config.yaml
lr_router: 0.000486
tie_embeddings: "early"
batch_tokens: [32768, 65536, 98304]
Below are experts of layer 5 (counted from 0) of a mixture-of-experts language model. Rows are named router (the router's row for the expert) and show model dimensions 160-239. Each number is 500 + 25 x the weight over its row's rms, rounded and kept within 0 to 999. Numbers have three digits each.
After each expert's rows: "mostly gets" lists some tokens that are sent to it at least half of the time. This comes from a sample of Wikipedia text that the model never trained on.

# expert 3
router:520485466488538506476495504474544483516499456513516498532479539538495493533498504504510523498526509489479490473475500558511491475515478487494507477484514472505470519488463508513466499463497453524471546500499488509514480466521458494486524530
mostly gets: " International", " Battle", " Best", " Music", " Albums", " Communist"

# expert 14
router:520488479461510552500484507503495489520511457515499493527524475517496516490484551535490502507524515494499527458503508555557510509542513474519498525550532517501511532500482540509500475498518457515502555521491496497462482507529522470491509516
mostly gets: "°N", "°S", " Authority:", " (195", "_", "_{"

# expert 11
router:533466477501508526469485505459490521500537426524502509506514504523522519484501559523489461473500473561488523483492484528545496482491495474530518490541517495491506477492485528489478466512507501509456539535522481509483515523508451506475546533
mostly gets: " MF", " FW", " Succeeded", " games", " species", " votes"

# expert 13
router:500504478464502509514503425497491469530524467528518490534518525514508501527459515528457510492515493503513514479488490502516532459526519488487495486540518486493454525525518547510505465500521492513484555504476464514487463502501494505529467499
mostly gets: " during", " when", " after", " until", " between", " where"

# expert 20
router:482457490479513530500469456487511492519490501538520486519511499517479490467495522509480521543521500563509553454473510484531553466515511493534496517497523481474496490494507530492435494462516467556475488501535478458524457482541498485491534557
mostly gets: " l", " ch", " re", " st", " d", " p"

# expert 23
router:493500487484521513470497495494512498510500477512517514516524504522502512539476504501474483445514520503485539445473507552540519497524545513504524477488496459502491526518495506513449441472556482517498477494561480514558512503498492481469524552
mostly gets: " (P", " (A", " (D", " [", " (F", "("

# expert 22
router:507465467481484516521493434461470487487550476492483503547524469520500525513518564493514509545477565520502486467483472498484514519524506460505470493513541544444502448503477523496498520473550496530520506458523466481493478515511495510529557520
mostly gets: " they", " has", " have", " who", " would", " he"

# expert 1
router:514523452520532523484467511487510489523521479515488468485521503515474491503502561469477509475500509472468491461464466523500503498531454506497515535524520514479513512543455568498487507529526474544511477504538459497548537495512501447501500508
mostly gets: " by:", "==See", " also==", " Total", " Genus:", " Date"

# expert 16
router:470472469505499495477495483476493499519549449505492484544551522512517518516529500507457487495508497508487491472501483524476531517521501515464523545532552489497544506508474535481496532507521492536496488474530482482475484529505469513503514499
mostly gets: "),", " and", "s,", " but", ",", "\","

# expert 9
router:520487479503516532498497472510498500509505449502539508518502538496527508542480550490483511515482493529505527493467455528498500497523508490522562488543529451496486483470510530489457478509503502530490524446525481518550474502504502468520476518
mostly gets: " against", " made", " used", " into", " became", " called"

# expert 10
router:510482472517507548488455439465463474502530490534486520552510498514536510512521516493496504532476466505517531456476468528537535502543499497518512482531493466509500482484479527484439456463530502530478467469524480482542433481494509468521494520
mostly gets: " when", " where", " after", " because", " However,", " using"

# expert 15
router:469528512493538522490518463531492450557489473502520508511505500511547518504483512512438449483552539477482507472508466487477552483496514503475495479514507498456471508523497531494486464491502488532482557503574489482518485496503502499532592501
mostly gets: " his", " its", " a", " this", " their", " two"

# expert 6
router:491524481533535526498509499523502526494561476528507476487510487530502450524470544517458490504480489507452507460485491527487513503537484475487482516500527521479513495534486557468497468488506461536481497519536479517503494443514503439537534503
mostly gets: "==", " ==", " same", "==See", " ===", "\n"

# expert 8
router:492513481460526530505490498516486484530480471529503500544495496502479488491471547519501504514496491522480514466520499501545507485531509484514508507542506527477497539487473534502505475473552424511508505511500502482478489500516515492481514513
mostly gets: " Binomial", " MPC", " Maced", " Authority:", "osph", " Primary"

# expert 0
router:505465482501514531474505466488465516506557449530481517523532515530512537518491505501459482517485500524522510475486484503506509505514507482472539514518519503469503512496505514471488490515571519507461515485539462493468472528490474513525566519
mostly gets: " they", " would", " been", " it", " was", " she"

# expert 18
router:495482484495502509475495462522511471508543472547517450540540547530501498509457540479476499436517494532494539503503496553485495480546554481523503514547543500483499449479506552447502495519511490520466505484459458499501491443499463482534478527
mostly gets: "In", " ===", " ==", " in", " within", " Country:"

# expert 21
router:482513506496500494500502499510471487515534488504526487480511503510496508486468529522455503459558522492488563480488491496494525473492513506507520498533523495460509504516493520514487495511473490529479530536498503516511514516540502499524596495
mostly gets: " the", " his", " The", "The", "'s", " this"

# expert 2
router:520485478504549503502491492503492488520518453550536501516523470539500534507449508512491505463514505528477528462473508579499475482503486485500522470522515491488492496451478515522485476500530505503470514522529474501488499453525485511498576541
mostly gets: " Australia", " Carolina", " 2006", "idae", " 1967", " 2013"

# expert 7
router:478499502485511543472511452489495496472505450524545496531507468514515511517514531488492509460514501530487484492497501520519514490477513515475502488543522505450505454499480539496477493530524501516496499478517469484507504544511531472479491583
mostly gets: " 0;", " —;", " |", "\n ", " Total:", " —"

# expert 17
router:535467500493540570519506495518480500522510451515490494544489483507522496519495526516477518534486486575513534492472444532494496508527521482521522478510516489497518496445512512430485489484532499523483555505582460522528496513525516482490590516
mostly gets: " work", " service", " land", " death", " law", " water"

# expert 12
router:493462478470497528494474472447530496501548479516496477540484510545513488513495537496490491490543523535519501475485443513529538508512494509522511512610556522500482485467458570505490475522491493512481556546497467520526471534490504494513502502
mostly gets: "|", ").", "\n ", "ed.", "ing.", "s."

# expert 5
router:492485468469551566488450470480490458526517488549521453498562515535468507466511485510507525519501515531505525477449497515530533458515543528495516492517544490465485471495494501501471514501490475565482522491485464529520497490554527508507514537
mostly gets: " John", " William", " David", " James", " George", " Michael"

# expert 19
router:482494494467516530496493512509487523565515450484518492523524495509473515519481550552493474522510530482522510480507530540535506502544503488500491471508527487539524516493502546503487448493504497522484553512528508497504483526527505457499529545
mostly gets: " $", " 0", "°", "\\", ".9", " (6"

# expert 4
router:525469473492489505480504481476512493534570461478522492511527459520486495558487536479484519493485501473488501486498528546510506500546516495481495476510541506524502460490497582531493465531486517508478482515553474518495513522505513462531510593
mostly gets: ".8", ".6", "°", "–1", ".3", ".7"